python train.py --d_model=128 --n_experts=16 --d_shared_expert=64 --steps=6995
Below are experts of layer 3 (counted from 0) of a mixture-of-experts language model. Rows are named router (the router's row for the expert), gate (a neuron's input weights, with its number), up (a neuron's input weights, with its number) and show model dimensions 0-127. Each number is 128 + 32 x the weight over its row's rms, rounded and kept within 0 to 255. Numbers have three digits each.
After each expert's rows: "comes after" lists some tokens at least twice as common just before its tokens as in all text. This comes from a sample of Wikipedia text that the model never trained on. Tokens count by the router's weight.

# expert 7
router:120145108153169156190140084129089135164171110100104092107109090077140112120199136108140090121129170127116074146168130185137178105173124130113140114143189143132160123107126155166192088058044161159169168121184181121097076132153163153132129127140155101132153135125124132207142118161190108078158165139135140149155105195124136172132085149127129188096112147122082165124132119116103089107099
gate13:118096105047135162145110127097198074132069121154130121098143088139123129182107211171129124111157153122174140103104102144131117089180067109113149161134105155091122101093118070130146096067175128163168107126096151084167121135076108108110131209089123140153110152154193152061170123125118150139108098108156198114177138166120127108090112146104093121139087146122132064118168109096161148138124
up13:094100073094157119114136097085098101148118111146101018089148086117140114144159130137129151100106136185133177130214095105164161123105106139130171121164083172117111133181051118124175108091070153160154103109149122119096142120163124113131124116154072169133089085084134164135119108124099075083140087173116113106084126095086091117136139194133123105135149144101111092186189150132082135090144
gate14:157140109124131145083155155090174123130142130120106128109094113151058129144174116136069106125138182024113179180132129171117137142142154139152104127140095100164105146089142174132093052087097171135050125080092171130143145204181087088129118181136077110104140071124138089128144133115087113087137118112142124147092152151114113128138076154154075143089156106145139160115155103106173202115132
up14:185131135091113165138127129181150146120140135109211128123128114073098121177064097149106204073113149149114157158101165079081146165108116221172178090155112191107125077143129076164174114140155119116074138122140124094116134112086147103087088136119106102138158090130173137137174148126140095154108142141118173094116125164177135138200128090103120088094123118114070173139164098147148145166137
gate15:100116142105160144089102089142081167101154132173136166165109145172128145071162098149153084118187118133145089109114071131106069097177105087139147072087146162184192145176111125163125108098106142175113139106157131114126044112120083121115123153170118172187156164117161131059160135129138149116175155095091153110112170092150120187134175123117158148151123150154109179100163097197092119110157
up15:118081134151135182141102088135101139111092212157173077146093162144085161100151112088117024135134158172142076143138119105132159092144132128140147112095163181145151102083117098109091130112148108124083121126143085137138129103066098190183128106137232149151163104099097155147160205086111100112127162157134161142116104141106093123184153155138167140114116152102141145121150176142186103138145
gate16:133143072106132126193160171148128139131127141190195116141137094146086054123136121154072092105095091083144141144140100113081104191102122077142154125161141121125144099162140120070096133108160202107115146179175118131110163118156118125119203117099093136126082156187188099092104133180095158115068115121130214146117132133145162115139121158080113082136087156120137094072138121134075112128102
up16:145155090174113136134133128133134094152164122100182135163148134218120153075135199135125104122184178160173135105065127112126163141099138172098086141105136110157119130156187042107142181144136113145051135129121102180122181162075106101148065122100141143140121069110132112100174095101121102164110084118144112140128154141167135131128167123178171097124162114081073076080122150167134133090150
gate17:116107086128071118147131120096149083142152099085162086109129131150092163108102133071178116175171104122059087134175164159121083132173162097108079117146116157122132130108128125123156116090085199106111069051160133157184086159095131128094125125162064099131089130209092105137034116122135141121156175114122174110095124099083161116159119197132134146135128116157131087141112122151111114088110
up17:127116137224137226098087114139144062097162135091127140167186161112105073159160157112112121153160149121130148118138139099126147174197102109134105136115161157137139169049144092063118112113096092094069163140132186140114207139185105105137157086154105144101099139111138176123093175118139163125129112115078128102144136102103097094181129162073162139118130118161132130161142099136168165121131
gate18:153138148160124141137152175144168098114111126156115098084146065151102153147100135191147145042138092116098149154115130108138086183110093149097130096104146106157117106113150088061123130154104125146130134085153101110118099241081159134080134108163080164121032120179102111116106145127151124153166130162119115127124139181164117156110178049111121093142112100119081087098112179100156180121107
up18:129110159151145096128135093140112149128163126097102082142120140209118132142151108123083075132159176122084125088210113159107056074131120147136088112122066129116163123156101101095163101147064129116110077132128137080155132168089108073146123125136147143138104154054139150133120110100105178121123149079124091207143091141161109143125052155057083165127089157165114118152141102151138071102076
gate19:138085114101169119130130175177157057145102102037146101126061110116144143139108163196129102122150132081123131085112145186114117125116130095081063098047168101131118162165123062109171156103078113108162174165144098128119136097094114104124145168117108123144074103112139082118115120117142122121147216205128109120083150141123103138108137147156108150103100095181143107097114172158108092166112
up19:151159154104065163130157171182151148109115100149085119153158133142151105180166145091114117160137129157114189193108115164168134138130109135109114160103142156100085136124116164122111065141089077108094117093090166178101096070069119206070113090105151183126072131112153122167183144086109168113144117113121150097080157146140107090151123190131063129105136117155077126081128093085080108141142
comes after: "\n\n", " of", " in", " to", " for", " with"

# expert 14
router:111049123103146078087148102138149150090116158121148135084127084197134159143158138167113189111122133144158173099075103090158117102144135141077129155134066144111087149161121154086080155146046181145158175153053087132113114128127137106127219122149125153138186103102148138123085142125202141112131110116166087140158098111121110161122188059089119118120103130115110138088163135159152141170146
gate13:167112131152095108130167083154075198107149138117073095087188121109160136148125149136151137097180125116149112130162137153081161129133106084089118138152124112122166130137065145127156119077106170156205114135107102081181110110104129179110167107160116189119125180124136088150105159122091066119182164110099122056174146107109121097122136154219122119151175077120173134093169144158168144080142
up13:088114134134133099144086115188094097174167056059129168117106113135171133109075128179151154127144167092108150093127078098167091102136132105094099133151116161081098122101174133113128178144149120184121133091134137113142142129075131135130185097130121085180118114098124143156144122128201147066196132144152208185127086135146101114127112155128087161110175154117142126097103124181212154120077
gate14:201103127109136157118115115130126092138092091186160090141132171160110135159097092174142169183119108118105114181139178094124070201108105111147124156115080121138154086103149157195165153145139121152150168164101148117157171154183097185096114108196117133088081109108132116130138108103169111164107119136033115145146113164145129100117142084191137096163125101176120058106101171158084121109124
up14:148143129153133121147100106118100108093065096066125127167072121103122138143122128102133110120145120102149166034103150098107109114105042205142132157073106098137116168055157045106125145123124157146083115103128147138137136141168153098150044147177131154103127121127083052083153102146153139087159168133128157114153132137124138146124094103153150120143120078115099099110033168116091094158124
gate15:101049143112126177116150137145141145098127106176106082102105153137152094109093129088099143139123069101169151166111090072130088154107130155115113116101139137145197130143149111180159189134157119098135123167120219131143107137180119158118153107144114198044123063124088132162096129124131147177088105151117110107135039163126124087103177136130089077134102108149125118131115216129104165154128
up15:136196143098096116137168125145133099079120126160137139174115174128177146196103118069106169111155206110198094112118169136122082119142132143121160156096078142122090134140146114120100141157054127147166180118064137120162139148133162118079084079141171118206105157120102137097099093129150106134139039135184092074141118129113094087171098097176104130126128174145139159121087103100123104152142
gate16:146155130146160119143144122141131120101136133144111149168075219110123190092110137096193150149106133155185169146132077135145101099066084142133165113106145143151120179085143126129138092091140135048134097105172112103108174130103123071133142191180195115107134123132072120128136148142083124163089090054105110139131139107117136159188066094116163158116102140079141166097172130051154130115113
up16:135117137063142114089103152143097135134058076123104170108149149132181082183163122110143143189137118092135179168162135154151133100112150140145162130130140152145068158143138190134098177133066114120124164136113082118109185118151114156166169209145143129103190124160111123125118074102060213132095139147178138142111142163130117169132073109095096138111103188077124132148164190128166143131136
gate17:071085133153095153149138140140142094154108136061169070080147095140082169178094113155108179146125160113146111159096125134114147124106079135091120114116074153074144146127133170138160107096198153091093106139170171167136148109159148178108177118132156128102123117125173146193150168109185088115093161143122179117146171152161146078128182217089117177107104113136163163141120140160124198114103
up17:165077090149078061154125158151167172160134101130072111101118095126128083122160126053101126190120135126197098124159164133105123119116182127106157088151084098084129096186111134096139157137138118101116107144090085141059089186106120081119149117154096118125182194142136090085115080140090134154165139204106170097084103138151117168096138101118125138122132120103103062134155161067119105128151
gate18:073157125139084191126087137179121126126134139161090126136141110125098130152105125103146124051114129172109069104139120084177112112135115168055162149125091091072112133103113124115100099129052160100060115150100149132114096169112125090146153152164102179116088123154184080106124117136139079131122104154148122154173147162015147105132082101077122086153149122158141144104073128169153111074099
up18:143189123113095121109121173106129149095120119120198183176087133192110089136109098120124051129107162161123115106161105140143090106107131114133117090138191133151104032104156150134140121173178094123139134165134148116140168127091130150127081141075161114144152146105165131164184135127112152053111193141052148112119158105138102137090152132145194132182152072132163099165140070152164092150107
gate19:106107098100165060125109108110139128150099122093107112192137145127155111074111097112158191109075104163133099105183090155076112124088117142145118089146120096152152150096118112180177196069139147112105097118150118137155174098122121178147131165139093145174138119166130126111041132122109116146094056151112158092098161126091152097108104170157057072146126120116100080189141122176128093117058
up19:157102179125166109173158083110153100096146149165137149155198161151124116040155189075094036097111116166175170127140133124103127097185130089172124131100142102140200096131102083113098149168114101142101134117133130130097134145155111174154158160090136106205096122131107099130090121122109112171114146067147097103113150159163140144137127141128116108122174137121158119181061104107045161146133
comes after: "-", ",", " the", " of", ":", "."

# expert 15
router:122142143087079131077149149132131157114156145138157176120102121120105179119074146084136168155160122170148116171178094142172106091165129176161086153112162111118195069062111164202130079127103109165110157093159083140164172060101142161124144143080132166134084143151064135053144108130199127127142090149149116133133102102138150157160132098100153125136161091150085114124094203145101143146125
gate18:114175122113100117113135162137092162102124158079149173190080186158093154130130073141154120157184126119145057137163132116140065167155081136183104086114092100189142093114159111127119108156121101106123102141175111105130120091114054141094129120152139136097089159181063107107130084117111141074116139139099184125172153092044116123141112143203122153138120190145172154159117177112124109099148
up18:156165162208167139144138197115127148037084082153122108085167094116124094128143108150104149136105137085172136077135102164135176107107158081080185215152112120114121166097108079139118122112128166154147136176159180130174108165097162130135107142167133168097132160108103125173112107179148131152143160086080120142130105203155079144130133159117135095142176133130129137183130127159083179133103
gate19:102105149116166131157037129154067142158116120071107134115167134152131092128088064128160093091129155130137084125144108138103153162170128148094143089149152126140182106174185094100114156083102133153141125162110176141093128088102148115089190192128125109128163115148088149108070163137177130065148165110131097118118154136108122041092151060135105105183086097165165113143129098151066165132117
up19:124119188102135136164148097156138095119157153114105145082093083179213133143158138146108109139167113137159166158177188159136080170137134139117133189080091079081101251150156129079131102114140090152145114127152116164123142150146142131159127080144111133104081101137110116105128119180118139158087172140088116154125119149123156139139106161105136194154130154156172118114193168043091109153104
gate20:145125143093103131130159127126104122155127122109165167150084151131111107097139188057159120103123149145137113124152123100111127088120138151148125129090165177166108108168113169100169159127067149119150123096152135205177115147116163172199105108172058119151080049153133118141050155081111139173128098155194076122137140134160143134177145096031176104163093108135107163093151114123133148141171
up20:112171146171123095177145163159172159085139077123102106140171131131111173133174129162146170121158174139139118129149158103147161134137133153123131107147032122140115135112126058071108122195075155183154204115139128173163115118222090164135212131105174121123189131163173121112135125107069114108080148127130123150155157101105089173110139138108128145125155135083140105164131126068102094133129
gate21:088061082097145137176165104138168131119126149117150107139168134108067181123077079103121143116113125139077141172158133138089064110159115095119140140148158131151156101065133197150145062144136173157138152103134163118189180114138127167167133129111173166057166047140183165157173133208153157151111099144110132149105111150159102133142145133100188095130078136091093121135142166146132120123150
up21:130068121100129127165089155139143091161123071078157121135135182172142118145114072130129163180137138148104110152129178101162090096131127162145070167146062172132101141161091133139137117137176151121139141154124130083126166104140161102138167104145157166123129126097125108132139116124177173156168121107102144146198153140133105126175108138077135111183057195132133180072145148080071164158022
gate22:148091055133116122114080136125110167109172067112124115109090085161086121089092127169112128221101138147129147162155135145096106136147121107165094126127117155116156092141159118106112074138146139148133126132155160144137190153159133105107120180112142172087096149114080167107167176148086122148169111112164136134141051150092128153126202158104144163134035104100118138147133142119021133194134
up22:165226175086118103080108090141154126113166127126119153110136141051121121100081157163167141103153094110140147126145125137133161094139127112042165153071135102140121116109123128132139111139098191110075105120132126157105128133052095090097084182156076154171128111133097139145166084161091096080129110103129108101137158183070100167092148128139156073137129133181160126134088069139118063156093
gate23:149153139044123126120126152121132090121099105097084105160070189085124127150133096081138087195145145183164172056115099127118156106111124151051133167107115125147199141157156120112155191118139119176192125151147086130155134156097134112117153130122139080078126187160116170098117107146192139111076128137115107117094117140157122114120066088147177125111138165093158102164148166170072105109081
up23:112049136159141157141147113113163128108128133150062109073162083125140124074113100168120159107117124103121150150170086098134166154144108126139147049119174121110151077108125156111106132068120170125145125129176111202040162129108152072139182168124169150106105212077098134138148123137150161076118111144106140141165124079087150146134104143087146197114118160068171126113096103129183141135155
gate24:171166196112112185123130110162100069141160166162107172106184130130167157135139168114113146052170117150170105118140150130108140141156082110183161124190124114162125170100117107117124131108131144141099080117151101171121137122121124048114082150120164100123145208151108105139072139094111105134103078169140233123147142166127179158115123143139125116157153093090134147122095106122067137161204
up24:120115108191113095182145117110186172155113108141167118088109099161098159173148150143174100132103094082058086127159150098159115157094134119140156155095138109121164055148085131092137105141104148146152134126154102102151123107121137180145136066133109202130107106131130160090117123133173204121123111118061110147067097103089146172088144065148110137161117113195155139109193134153115112079053
comes after: "\n", ")", "0", "3", "4", "%"

# expert 2
router:150135112163102146152156118093147122150151141126132098128069148163113115138095126087206148115185154138066136100219089153064101120179140110118136180089084138107114092144131124141152140091115211172223120108101162124128164122120094152128148086110116116140151132176154026167122093131150134100096135129099135141136106186110046097088096138104117116122139092144114098136180116143142089127132
gate25:176112106140153100120132088107119163169110109130153070134089086146084187082155167093139129110156115093162135147160135124121130178127094143166150138110135132154107146071237125126181141116133159143193143116097098163177107197137144167071135128148098142149095151111123136108108127131151104099184178132181094129121153171107095084068105164175109071153146072128148118133172049151097133160139
up25:174126082156111131136149029124121137148161126081116144178055096173158132070130155109133136084107121109142179128175105164083141114147115123157129101104186161125112143090164150086114139151180126160126138090125149135099136208152115168106122135109103066124134091122126159129131122165163121044154205121099128136074144196124173134127122102179122111081120112154107114141146037143092145117154
gate26:160185146118113106116092111172118142178106151145124103102114101114129129118154134105115172124196030161203066078189117099085121083116122137136173127151139108127122129106147109082056176127153169135123146123132115170181077118164101138106103135119059133098138162121121133182100107104077119225115094148121152118129185108120178120089082143131073139156145130096176140136114135105147175119102
up26:136124129191098097181146102143130127171085138120070136152120172164098143147157204095112124092173070134110098092044139147122062119144147102131152192164134123079116135156121139136136161137109118073107088119138119125144063106096121187138123166075079130097098178139148117212157083068146173095104158091152125125135195083157127105124129157088087109100105140180127144135150121138104139107156
gate27:146123150145107137139218112117046157139133117127105165155119080146175133112118090204146142051110126117127136146159122161167092190137118147128074066161155161180098089183110131120128181134095132144105104088067165078129105134100138098105185134107072076145160177054102151107108124145172129095134142131148163205137117102106149162145135100155132103112146146116111129138160144193151102136122
up27:096090122105121092087063096112177143093156156193133140138132150127122132084090077091129117124119187110137116075151132135091142080165148129201163173150143150119090114103165110087138089122168112172119068062177147140088165123126103145157129135117151151144147079148102162094149182128085089138146109090196165115074162118163094155116104091091176125195131091100126161145166135131141140186076
gate28:117084151102081141121179127113050124124115125155104141174078164096133095110142198151128217135175106142120069120131124170178104174171136146139154118131140122107146144143149129095089152104147183135163096124070182092131083074191095135160096071118110120223127156170128090139149106124167114155111066135151191100128128155094118110135159132172143129150136202095128137137157130094124121110146
up28:124137121210087071122152107186141114117119093078138093084190091194115144145190139119125054116110160157169129068212102093155078110099135148096117111165146108114109133140082164134114086169102119102116161082117069112168136137082179131139141135136143112092075144039115153171142145145074124172158175102157148111119152136148113108108129161126137085162071133162135103113124142120150147112136
gate29:134082125124142154135139067129126146123157060093135111092137113151122115119154112101060098130147088093122137125095145140097087175217119099119140183137112097089173103087092105154118206136085159110130088116152151142165064147137127173105155147158072167122086100140133149151054109145153163148110098085128096145177107099138164132148149200095100162126095106189099072114109119145080061130103
up29:127179205121108089104099139184162125123170112088103165057152095142115177101128086127139119060108141073079149144063118131116089147175164122155170107205124087109152109077100112144108163117161115164088128150121168135128060147076103129127167128152089113069131155119160185122122102125129145113099131116155182157121162159154080116133201140117146132084107169154112132140141194167103161124137
gate30:127109110127089142157158130150124116050090130091193121152151114133133150108134109092085113155185179135137166133102115130130156124151066153137102159112131109216133117162092157193133151146116183124111101105172111148183050144105061114158092126028158165168119112077128161136166106126132138194112077130127152149131147106125165117135126121167113181175141136134155084177140076103104139167107
up30:143115168047130121127154134154133127129146138125132125152146103126094128118142092129120157112067093166153126116108165127104100108178080163075117144087123067166170169094178144130057122117160162144167137085087125196177138165111131147147089118100105160132087099147109102148131155044132126117127064114081172109075105066129175172024165128126114122157165088091146097120109110116169114135103
gate31:152126125153141117114086140141123198100063082091124081206166129167085126161151106093099096147157100145162117120170118100117125160119169166139085121144129080159145109109071091107175070145136157119117169108083114105131163114127141127134174204125187154117099115136112166116128154070205145120188113076136083155138089134149164107089082153134142131176139157144160111124137214154187136144133
up31:180122097131134124140104116155162083111138120178127110129084122109183102187126140126085100121139085135113139163171100077107146193117171070143163124132168132094171159102121099190108111115168133088107070134126083093131123140094096080145148146117158138073054120087118163198150111127039124116116120104092192116154115126129098119170052168106159131112100100116149100129078094133160147061111
comes after: ",", "ed", "ing", "s", "ation", "ated"

# expert 5
router:113183145088126098189137133173119112166109179127130170157134146093162091154179159135134069119118069178106135120127121072153155097129132090140103103118136121124058167159069134131126104166223084165129185138163142123112156144164117130153091160103133176148091129114123122149193140084135171185150132129142193107105164090166086174147124074101166059115134095148110140121117123127101087139182
gate17:113141091159093165076100097180173062119135126162069164124130102132152094096121082133148139192127197145124125093121141114110159152136122160131195196084050106163138156100095087172122113125088149097115150110157040122117121163091155071091096104165120197121123130118117138157136142078096111147149056126132129173155110152136171093119080122135116137141167130115138156109107170143159085175101
up17:114140144093182126085119136032100146088077137125136083103125105170110090130145140133112137110131120165123145105170150129151114099124139140075124110085087138211124139075170136083131174159135128112156122067126067155167168109135110124227152161155074107148153068121167152140094112165070151140139117143144102121094150100085097123066098147108127136126111115083208117129155180143106142080166
gate18:167142100090144116122082123161182117154099118122127138125109155120132134132129155119132136165155191204186101106114098134131191124085108083125104139152120176104111178135116094133185119177170133123073106116089133135117151181135167076095096183132087094113100143097106134167108098082132075146147116167133117120109147122163178111127103070205157142095106054139147076158191126061074157156155
up18:100034126096105125072137126086101097152099198106129120144125107138079109150100115104127077100132074109093106145113145100186120130127175116113107139154146109136159107107142096160095089069106185103179156152185120129146146108136134163134109077117109154138192103107128146143131157100132180197129086120117130071099146200156087086134168193148082182098147196131121138138105120191115144089130
gate19:115135131122150179075112125099124143131127141108139166098179104127080084110138120150219109158133114052110170082101105128107152189169123134114082108151160169106080077175079107114104154150164164117118118112105125078111158076128168122124095183143130092092126105129173146100147179153161109092167192110181134117156104141170109064109144113091151065120104125170118064124165145151089126067105
up19:127111142136061128111151122147100144167108116097189146119142106171154117172109097093124164184149137153102097163140126132133053150126172083141087164128167180170120114083156127147164122187114101134150149122205140078141160148161119123140142155160166093088145119124110159199089119175173213117162088159152138130141127191107106093166154134118167207065119091103114128084140141148101104174136
gate20:145126127139079184100125124142128146142167187101113171166129163171112153117112159115128118155099057074168095112143142094114119079181165144130079115090163130095166125114177167131120134129112091099115097107154109135132084176112136107121067115114092159101113099169160134203077102105194109125138177155166125075100064121110160131120128104150118155158121115160084200152083081192102149082075
up20:121155109102136155161144169118114135104169138173113173171083170154110136122148106062084145095094143115101120150126145139060115137178102109147144109118098117095142120103119202098068150118107124120105124170111117127107110125063137138119131131119126081066115113143154139138077150086192083123178107128103131122131115132115110198150205108117172110133124141151097100014078136185163110115037
gate21:093135141152185099222111127154123144132148092152062124087160162106115073156137094149063115164121102133114086121152128145125074199163110187103146146089149143164129159086114089135089188137079151130140177101150119144173111174089092115181077164124128047125106165155130132123136128138086100125152165128128112113106140135062149090158146179140066120117120119129152113172124146073096143081163
up21:147156063181117091114087153152120118164153152138145151129127143157126159143156139121129082139122146108133179128101208110074077108113103086151113062081154080114133093099122085090084088168140168139134083083138153124146139076119057152119078114087123132112088158117062078113158133153089087138111104114144071091097102150159154127156101098110204212139100125151169095113082116143128110127163
gate22:113124171134104172155163171106136098140128125088080105134156162120165155150145136116145149125179110094093076151177144130159113153117132149141086094164094137113128165134138158163158113147098093113146179199135137158154151131140110154155159158104056040148119196112149112171113109103106105102079125104115108159118182166159069090206161156098137102178130102073073181154126129109097211116110
up22:142122057162146132165072160144100101172180115150149070140114121130157172137170163155124151163182134150156152139140164167129142147154144109119202145095137165097133170090093147149165112068109136126126135128141121117088163213126146084100206202097103118123111153124078170092098135100169144120169175120046137170101174129153088166163124104195123155111130103139136090129093152111154120106112
gate23:085158229080175050145177108096187114102129069119103115166110149144144131094127083176142089157122112120120065126101083132082201111126103108051159097127104119116062112152126163154118160115152165122124145129138123118108111096059120159128150174151130129089065116126128152164106125152094168104173163168123128199121151083144110142100146123119081116093108103137142113127115127135169088094169
up23:088152155139129063161128129083136069125081167053136150156119126110172132108090144120111134127136156141079087103131133113126141134125094127162125176137092127140117224138181124166132092165170111084139131167112140112193141156087128144128160099161125135078156213175161118155156142157112166136177081134142152092186156078123136157073138146050152128176102096164168119172172129090124105158130
comes after: "2", " |", "\n\n", ")", "1", "=="

# expert 4
router:076120162132147153139058097070172150143151123170112111130136114190139120122107109102081047101124136140111113109101193099094145143074106088138102158109090134126099125092061127036182148119146100085094160121136148156156139146146181195131093165123088165122147156148095077140077142104156126090127137073167161121138167155145146145165148106116115168162208115124145151175135118145096180118131
gate19:109127120111098133160144121138089067139131097100120121123126100162111160123069170146143103127149087163120139090073109146000141115173168134131142152133117154123200165109088060083194162128152105098143130120130169161114132144069143092153070128121171129116085119138104107130112140123119080125089137122147106125149086113080164144109140139152133197102121082085183085115066146096100147163140
up19:184183098169172102093134115097150118081187127105057105145076142143171125144157149116097098094149153120161097092136057152138118198124110152073130168164160106103118141124098088110068144113093152134109140096079143098183137121180131134179104078078123140159123115114125121171074169157115129144150135071122144159073086110091157181149113084152077138152099123121103118139190157139122114138197
gate20:144121141136200125153072093122152116113123075062150085104126140150049143171142100160104082060160162099105144107100095116081140102129113099110178138170087077151152123095105110144141182100110202132081126096133099165137107132169150093096089116190167099132137092154139115158127137149178137127116079142112073155092190164138099080063143094100117193114153093131133131107124110122174126103090
up20:132108135064133150139128098109110089094151153091105132146069070097154106090141115183163079148118067150151134155083164171216164115088142121142062088146174069120089147101101154134110072115094106126099123117158167152120121134121158148117096121085127125113153126182086104152162142119101137064169128171135159155118129063117113138132176080116136086136114163072138135174067168096159114167182
gate21:131137145132122191085112049131150126128126108121112141149086074117160130129130149151098119135133132140110149102150109100173109090140115055155063186121158114180076150114105175101134119087148094058068140119117167161193083164133117095110071168147120116086149084138108147136102082127180182153143145160154069103104084136041138128121147047129100168108125118132093158105135153123155121174103
up21:167139143133161115158118142103122173125056135099146111135112109105124119188154151134207110102117141121202053183133114144114090171132110177137148105180112073117163121188146115107124125181154132197104085115049175098141149133136163143130111083098130107100135126041132160128139134132150082125152098030142089122124152095106132168148150135131125138142101171136123132136058179119108114116179
gate22:173122140104085124165133136066147144082086144172081102109143112139098085080169074132090116180139097091142065150156150124101149108085159153047131139141081119078117077099126159171155178145174108122141150106149122064067122147164097060124143128114101139100108117061130127167136116145088143089166154131111111118164164117124072171108083129101066127198110125090144147120133134181129173112126
up22:064099128111107142136118152146151091146149111130131112141131107131114141165116139132068126146099139152045148124086156132103110130087080119166096128198104190163150148077152123080144125138105114051136146166139154110130117141124113106196125114106116077129173147147122152156148122128195139115146188178161097123106181135101094146255122162073113085125144129134093099119138163151098115110144
gate23:156141133106168123125100123120129152115078071134129134184125165120102158145145161192054084173142120133119116106116173123171143138125060099097086120090092112126171169167094199057076137188142130133155112080111117105162067165122079103160140170144124076115134132138145118132161156134146091136149117087139131104112084126154123140160131113081151101083143057167172122149081174154116214131094
up23:194125113134175081122122144161098157098090132122134142125107128119115155142194176166051096129092096149134123119091185146145120122122080133119027110123114104126166139169113193081093163210147116143147098121110131081109100137128105103207102143143142078135115134150171102120130171138149073127171110114151099127156127146147125156167141083091122095072112103176151128176075184146129179145084
gate24:058155142098063121127090167157118115092117123141102165093100120111112167105050071096208121078087157113120118117132185189171145096076168117110205163168108082107092111109144144121158130125104123156135046172150142109091116155098165126124093145132130125123133172102168108133130151104089142058095176114088178139097135182107108128102074095120115145114137110127140144148113162162112079164149
up24:101103116152181095125137104118127061093120121151091121171116111107147067102137154129134072137111158150141171061099112144123114141161126123141097100173120117126083143085129148087161109108081134142203129058104162168120160142182070083146098135098130092135179108119109147174129046194158172132124125153081113106108107180186174102075127144142173088095117106087091073138128126158091104171124
gate25:224137176106134167122141039202151136117192108116117127153127164187107071144204141109115119147155129180126134120100075077126100110081145088141079062083142133166156122127090129124113120148094117184168111107123078164114154139155151146119128151137113162137124156171162182168145151103127130162078092143108103149128170181122123102100171111105112083133144180127140110112144071137097146101163
up25:131153105139158078150093178084122162147116147109047124070095169115088168132080110142155073189121129078124167162105136127142091118083112118154157134095107094101094139114087121138150107140047168136111121150199146112132119117136130047176190074106133137120060072146103109127114099125127119110142100097093129142124082080150096182107088160168135160127114094180138109183171084140119104114126
comes after: " ", " |", "1", "|", " (", "–"